Experts of a small language model: a sigmoid router, 4674 steps.
Below are experts of layer 4 (counted from 0) of a mixture-of-experts language model. Rows are named router (the router's row for the expert), gate (a neuron's input weights, with its number), up (a neuron's input weights, with its number) and show model dimensions 0-255. Each number is 128 + 24 x the weight over its row's rms, rounded and kept within 0 to 255. Numbers have three digits each.
Before each expert's rows: a language model's description of what the expert responds to. This comes from a sample of Wikipedia text that the model never trained on.

# expert 14
What it handles: Commas, often fused to a word ending (a, o, er), after names and places in lists or appositions, plus table cell separators.
router:111138119125129134109121174103151097182124129125080075160109123158148137105097137117128135135120117134101121094141108107164125145145141159139166176102103157138125133163130161090115126114104137161103102123132167083119141121071133129110069133162167136095148144101132127118159139125114113111140125175116149140111130151126097136149143128117124115136161149137094120125131155158131139152048119108108135122142147116132194145133124162125106154143088137114131132100117124127134176134104139055150104111142132165108148138121163118112126124141109106101137105134136126175121145145114114125150144172195115132096132121130176140107126123113145129174134143147133147168150128125173120131152109142103063114130162151132111097183122111145133130119131117088086106158087098140080136125109100
gate2:173152112127087157149105169098146133124163119172157147147100163124145113133160106125108113094123135117190092111133093144153110113126139120127147108110121133110142140128093138126122169129115120134070121125188156129124123103122156130136115132143137079103127113102106178150145139143137118137102174126133136112159125127130138075076102117140137113122129173055128103164103128199094093122115085087114118124141119130127179157138109153167146133134133152133099158121160115113135116140074133142119124097146117135120112120131103145091145124129105132113143114150131131154117109134117121097172140123144125114129146118103164116109144177144146121086130124108113185115131128161124124112074091155149133170152108124131118107123128160154148106136150073115060120158155141120086137139117157
up2:117123143135138078127129078141118123084110158124110161138106134079118110177085094178127114144144131111159170163138113166087083163137112138126135134098138114142137130141122112144125097135104099089139104147074136120153096176120112116136105139128152139128118118160106130117122157096116134089127122112101075117126128109132086136109088126152101082138117112104120127090153138066217121129143150158114171120141144084143102120132114126133113135132124102118139116125105123102135082098150136149102114151100135123148163122129091093098125128128143106165091125122151136143111111120193076167112146120126125119142117127120128132149126079127108152135101169124131131098112098120115136146164115109175140170096125121112085087111161135092123142105128151153084163121117154137150114131124114
gate3:084111136160135128149119131114140110209122126139133139191137081156081138111156107109090113179125041124111128114122127129110120138143154130113162120136140140091136119136136136099148139102154112099136121118180139126141124163150139128096107136086156160113126079094129122087105126111143126131130142162125126126156121115162115120143132107133106184149154114174141137127113169125150130130106155181124110139108125143148097155135104158192123102103140137105109150129111097149113142120158145089111125121127104131155132171153127100117156173135109129148142140137117131133106127114125109154060122134141118142140121102095133107136132147142145145094146124185116097133082165110143151117179140155127135083151172123124097124140105151155166101121092176119134177112106127127156097120129110
up3:117130129148136145111138126109121150138112069153144082103170148102105147118139143111100124135116145173105170097153105106093090110084122149130129151117123164115145150151129111065144115112146109153146122145130117144101098081140113129089129122168121126129134183135177123134124096067149089125158108176164120119101100142162083101172104108133076135161135131127117120115110119147141154148116134114155124153096119167075131120152140145120108132117110133133102099138102146125094165155106148122136094114142089150125143138118150097138124137145126128105115161118153162135124140137116135115110108162134118133086151123095175149104119082134090137110129074121121143171108162154184141121120145114097149135174170111142125143108130128196153079132130112132143118131123096153104132108107094
gate4:140164113139153124160117106101120153091125112111140153141091105163095131163116151097142117127122098110150141199103119115128155122132153132107118057157168127113148107155154150127106120111107145119144121112107110105176118159139121109126143140082134116136101132132146128126124084130157106134114103138089163154110098148131134147079122127133074115180106056125132179127148137131145111154111149132158108074129137129153125133191121132175108142133101109106116141143084144153110153099111105174138143135148104075090097180161142129139116146124133122135126115123134070118126137153139155131097083126085130125107170134109155113126135142158071127116158136114120134128092103117131162133072135154152156116115150104134086130114150118132115146108153122144110144129093110112129132102084119
up4:130104181106131139123121122102112110116068146126160128123112129112165145116143106167143110098200132156165128106160147109136131121117096128120133143128116144103127132113126109132129138117116139162100119108131120123121124145089111137119137100118146166111157130117147131134104138132146168160165133135128096097104109148087093129073133134178121100100100102142159139118123144115163133096117176143128153147160161121152159134101178117133137137140090129109134135110100096097164076117114121112148111138075164125145137172093136132086118093179145071107198108157127113111108114138102131142150162094142104113177109123125131127132137119131138108127127148129141168169155138170080110138103123130081115153122091137154148139138184115117176087111124144123101092136168152160124128135167124
gate5:150092125129141106176122141137121159120140107104163129141144099157120068143165171125108132129130111097154114152117094123135156142118121096134137134144119148093138109087143082157110084158117140112106117113151103121147161147106116093108133149126134125144144153133094127125097128123164152153123150108144142190122109104130143178127084127118162100136171120159128150120144123085113125188123116135113101149108128112156098114131168104111102126170104162140125142124106155120166111115176111096107133126086123102122148118069138111096136115132170122126096117177129089132111161127136124129129125149132126177128105131179123108199141137156126156178142147151164088097123133112150163150121117118115108102095135099148097113109170110072152120104174146117141100135133137084115136164114115
up5:158094142088111123107077127157111131131145112128152148113144135138150142146149129132170143140141114186149113126104084098104075081135102144140136130142131128173108120098142147138187143140128135130077131124157101083143129147116168136120141123132124106144177084143110083138137130165129125125113126093129125116130133119112134126092149100151135166147108093116137127127134129178128088117140110135147173154189081153128085129151131101092175119146113139146151122131136109149164095130149137129142162096086142131123099131104152126145124082139126157172109102104122141091106122126122185118129110126154156135138170126116124159143158115150162174147179142131128138119099124131163128148133138109110160124145094132095115152159121125141105120152163142152130105098179143075138139182160173

# expert 29
What it handles: Middle syllables of transliterated Asian, Arabic, Turkish and African place and personal names, such as Kahramanmaraş, Khartoum, Tonga, Salah, Chitra.
router:140109136136088133106153136072101124136139085138112132131072158122123127138122116125113134138124110135109086132148134172162092136102152118147150177117137123190111133142141127127143126089138121131140135157170169092139139115096135112152085143075154115110145131144117122082118106116176135118111092117117114129103157094114091101127110131122161135123168119105079145110130148109145123104133130151082114125115101128141186177156149137115151141127059116100115136159118106156121171122141134122150129128141132152131130131083155074094136172161101162104152109157160138141156120153137120148161092121185134142101125122115132113112122138109124088150136119132115139129160109124128118084167097138094133149167137112090132148166121083129095142108153126084091157180110095126098113121126155
gate0:132120137165127076147126140152133153162109123120124161110133123155120104086131122100083113112092079122213103116115171143112127111130135175085107108096123158108119133136160111128159139102121119117140137154137152126139160080086088141127098127164134138140131164077116173115152148127114175126112125169122127082151123122130143067117133111129153129109117140149158119128052137137113148144118157095133125115147103103125160126163133119122130118130122088108114169136096122097133139111115114139158080088097141123122102129142126174111148132086072116117124117144166089169103161110139169121142125100155170089119147160133096112117152156135118139142128117093084148115144138144139134150121114109124125110118166163155121111111111159107093101125122113092128137143153134172166121111114150
up0:143107092147137143114076126144104083163143090149189130084129120108078130114137135116091105143110108130096114124105168104107139117140136144094163134153109170130148122144135132111143149139141107107133125159133143136104120136066089164125134097128149132164108154123146152090173146130145137177113137101157099088111107150140109119118141120142144161085150128136093090123112164141117104118154164153136174142118101151144154129125128129128153128099065138140116135081122085087148123118131130156126124114133151111137117128156122137125122121093123141143136095184141125148160124136109145090142118068163161126127122153118124109117087152114148110117070105117112141149088106108088154094152102160150120140098135157077155142116115143110112120135125152139167132158160171126141085111126187
gate1:135154141088123150146108110176103150104124170171125103136128131140145099098079152124136100147158124098113136116088137104079115113125099122109128106158151126106102115128147107109128112106133110117089061156129147097108110169097134153136099131135094142117106110091138146122127136162095146149114146099096119129144140101154178157128160117118104112141151156131160126154102123116089098127150137145140138102164110134109160173124158111140158121141179060162175106131127107172136124106138124091127157127093118132135096150157145131119150128121161098128138160139122144151099134158150158128055101117125120164160131121125142119143124172117112121128092132145073129141139135104173126106139128153109127181147096175146090126159132074129139140138160098104172123108140137118136138083124139
up1:099118095096128122113105149126150116160086089130148161125131108106145104135145117104086082111129162132133172083119109145133144135173154179147131125135098112127117156123132152113159163149164123153144155107150117101122107101103121120130133154130161116089130161131137078101104120130130125104143134149111143089160165178081129103112119123179105135086130139123096124102144166148156152125115112107139155119125099101093124179127130123126115129141111147119121170115167137107160122111097141115170091104178157084131160097142108129135145122139086115106136092123118111141140148120082065136161151146122131117114150108119158156067136104144128159121123107150151152143090161165142151153122127145125152131075098107127115136143137102090125132184124129146060151157121102141150129119135109
gate2:149143093168135160138160123100113110142104146092094074151128155148094095145114093150140134148150116111124111126101124142130125199129111137153152108095155098120101120152089144163112123145108094129155083105119085138150084103123146146113103140091122132120159152128176152147122132131125046129135149131117127103177146163137134130123094160118171127103110142122130154114130166094124188107101098106127116107111142102161155096112081134171117145161129132142104140121145171168128161122093109128148141147142111151132172142109118084133155122138144143116074145143128114102101159089153142140122133147133070178132141134100127121134171122116122130130122094131171148136110066143106126171102123091130114133168150118112146115139144127119133137154145099112113141126110131154122133106109161
up2:141120076140120165111135104122149115127131100136130127150106146123093119129158110118104170124138107118098134144121149155117086158095154129092181120109128041162112143136120120161141047121126112153148135134129107128120146142081140143100115129096121115154135143111177119112107158150135058113129137083135108156201173132137105120124152204144137148133107131110130134144119176094109144094120069160104144116122111112132150168119096124096108123123104101123164110144167154149095142126090113136158139160129130137147137150121129138099109117154146133133120129132123111142162105069149129143127122136135127113113159123138122061129155137127112108156126090160129167119128101123111102126104104116134150147140157117128145156139091092165115138161114130099146130150137161169114134101112140
gate3:149125135127104150173127108141125116128120140090120088176162139147147114142097110112085161102133174154129131114131105120101101149128113138132139111135153173094089110148108118164122148090135144120110074112137144131076105144105118135129113127151095158170161116120079093151109147128144107133108087114133132136141102125120146127123132123105119123150114155128036143179112100145147143096131100104101156122126105109128126174111134178116119118157148098077098124128092136092111164171103106100189106103126116104113152149099129118147086154124130152123140147151106120130098116146137120144097105121127122173109133135124146135099089092125105148183158145121090116125057129135128127108127123101160120110178109117164161098151113134156158130153128090144137135124114111104114118113163106
up3:199088164179167137137095122148128114124081128121098111150158136138103121160137116134107152070097151143172125130138114113081135107111136110153132152136124155076108074127103133132112113085109153146101126114163135137132156132103160146118104100175096129129149108150184155158113110117110152123120126130104129114128118115158150166130129109133136107167125151119125104158116085092130106137172106085067125125127119100128145154150106136152147130140149102132134127146112159144119143123124111094142136093101104131109109186104117105160136157141099133124124181175129129114111121140110146155163148118107132176170143168104115156112101157141118111153145142105124086143111133160133119088087132108121111121110121113145150089168129152093172124120162118071156143116122157120116117132147100

# expert 0
What it handles: Nouns and name endings acting as subjects after "the", before 's or a verb, such as government, troops, Madonna.
router:115114161115135127135142144090119120155126130130125102142123120151117112132101143091103126115105087132139101148100144100161127123108144162148155134120120122151140132173139150132113127108114132088137149123162141077155150084125115130117103135112213140089149102142098081113132146133130130142106116167105167139137128115094127104094133090157141140168138109147062137130114155129096130132098102126072108120124130090130181151180154165144120203163080136110132122137131148146143154149116139101175151126150134117112125109108157099086129151120095162124169103118161126102127108134099160128117131123116141157102175115126171100109134144123106118127122091135129112109127129135146145095138118140098069139152138122102104125167110090130114139107114133080122137147042126146109101153127145
gate2:204119127182127105158131187131118123123134165129142140184156156124126128130151137132133154157121096089130122114095132151119083119147099151139191143132113137130125123098077138106136107087132157136109155093147128108145140120084118122096159164140153141135135151137115115126163139146094116143126127139089145174132138173112123114149145136194096103140129157166119144168097124115112139156107156129113168115084167093151105135174132120123123086161126131138123151148127142125122078137152116168133153132109152176107104166114135178098118109134099101121130118101138122086106158161129114140129136116136153114120107125126139116111143122158126129120091139152145118103134202135100131137124123140116117153080142184137100138160138132095135155121147100138057117144098107141149123131119132
up2:147138133155150118146117115117129115116106174118156139141137114132104151121150118115134117127096117124142107119082124136149144126149115138116117131100136135093122123166128117108097166137115120099135159119104145142140131126142159141159130116104144096146104142155117126118122122124108134114099170127070140143177158095169131180098118152125154089137097099108141111135128099135119112071186126210131110088128090100133157141129150139132136096068113150115144047145137119143134133146160147109127156119122146145104167130115127192150167162105101170155153135116109127154127105131129164131138149104142153124133096113154110155140182159153141164131174158144093091116129131113126084152147074119063132096141127165130112144113118163154140159123118134143106126086143124121088104136102133
gate3:150163166052097125169157129132150124163134128143137096140136085093132132166118140110108159095136117143133131095110147147125133136105149137156098109128119123081088123121129127083114133097098120148114153129101127072115146144137148110069170124133168146100095141130132149117107125120160139127126181144134140148104119156100131116101111092140153110145111110150108089073129196092154106094095105153102106143129144115103140141161113157133119159118054131152091138124151145139123096129179113129130150129106136126129138120090148135118107143174111112104150093084115136125132144123118167136110141109140103134170115149114180131153109152125105149114119150139129146096125163126119174082115139096105131100132160135156106105105108094123144159120153135106158114093148155129113159144131083
up3:109110139095119164134141149113141113149126160146107105140135092084150160145118147152090132131132113177103165110144151138138118177088135117120137142125097135136157148125124164128146146121121111167114143113143151126126108127139141148119171113112151134088160155185133150154180127132113132130083139116154120096081141132123130133135097149135187119159092132146102101139141112086141136088119120111133129130149124083111088113143137145127150135125115129113094169151149157110168064115137168120133091172127143148170122119079110147133137157153099147128108160155156124113122141160113142141134150155121171124137118132112126117143161133114150136158148101115137182079118135117112144118156138072098104101132140142138073072158072163129120116208113121128164126134162148146120126144146097
gate4:122124145108121125092152162095100118140109160104177127161094120135106103102069156128202118084134123157109114171133152130147119103144149093131132136094142132155103136121116136083114146074111152112105113125101101148108152089155105113133155124087142130125148110125103106136133097080084110121123132135137127157125146101103135100216116129148162082123110108141106124111104141141162146111089125113118118150137110121157143097128126096151123140127130114141129093095093137106141112109123126093108137093128109135098121106162127132147094117104148135127097140092095132130140103125130154158178145131161163156156117118140151081073095112129104145173138131152147114120118155125096155126138124120126150125158147172151113144161125126087123171177094124135111131123128085121185134094133094
up4:120127147135101153106104134077117135122145121186112103139107144121123107111133152131115110120121103118145102110131137098157128175102153191132162099121105144186167110146118148106112094159122163097126186158168153130134145111109132131109156099115124118112120108138110123151162149113094154146150129167100166168115126111149124143097101120125141113164111139133109157123148131161091113108135120108135102112101165099137173109120122140114144114150135128093090178126166112114124165161164108118163141126143164109099094110160113111125132149131127162151109112165123121103139150160097138115134156131100144122093168110156113103088122140123126122101126119087151146118103109131149142096112116169144127145127112117088076142132075124103177121180119141076143149154068139098093077121121140
gate5:140083116140139116123121155074122136118118127120121135137129143139108094080118169157146156136139110133191148132136127172180124141078118151095162136163123129138126087121134122132155145114128144140144151145147089135144094105073128130091120108082143143103103144117109140147129108125156146123166084132124127134070149145090114116079142120108084134128102091164123141176132085128118127136130172113130100169130123101158170103147101151119148150193138137157127136151180118176147104153117141138122127114105134117088125130126149096111139111145117083118110136082101122104155098092158117115139122104149118073084096097146119122123126108133156118134118147068161144109127138147122116152121113127103110141101115103102106089124167069115172107123145112120126119114141137162111094110157129
up5:155122148129093106136155144113128105098150112114091119112086152147086120085160144120100151129115112167140125160140147117126091104075130127105109133110093100101101091122132124144140168112147101120147102113105122153142152126136142141127123115137126107136151096117120107101149154136154137138109092121188124120104125086138142122128112124155154171174138107123104141118120141087152124152099075130087141109129118125101125145139122163119116159104124080152139086145101116125115162112117137107140130040118157123114122113115129157138123117155136186118131135089073136134125127186137154148146143102128155136181165142153116074099117159131110114116122157165123121112113126115105166123112122142096107059139139113146191147160142110145112135124145137141132092117137099071083122128126079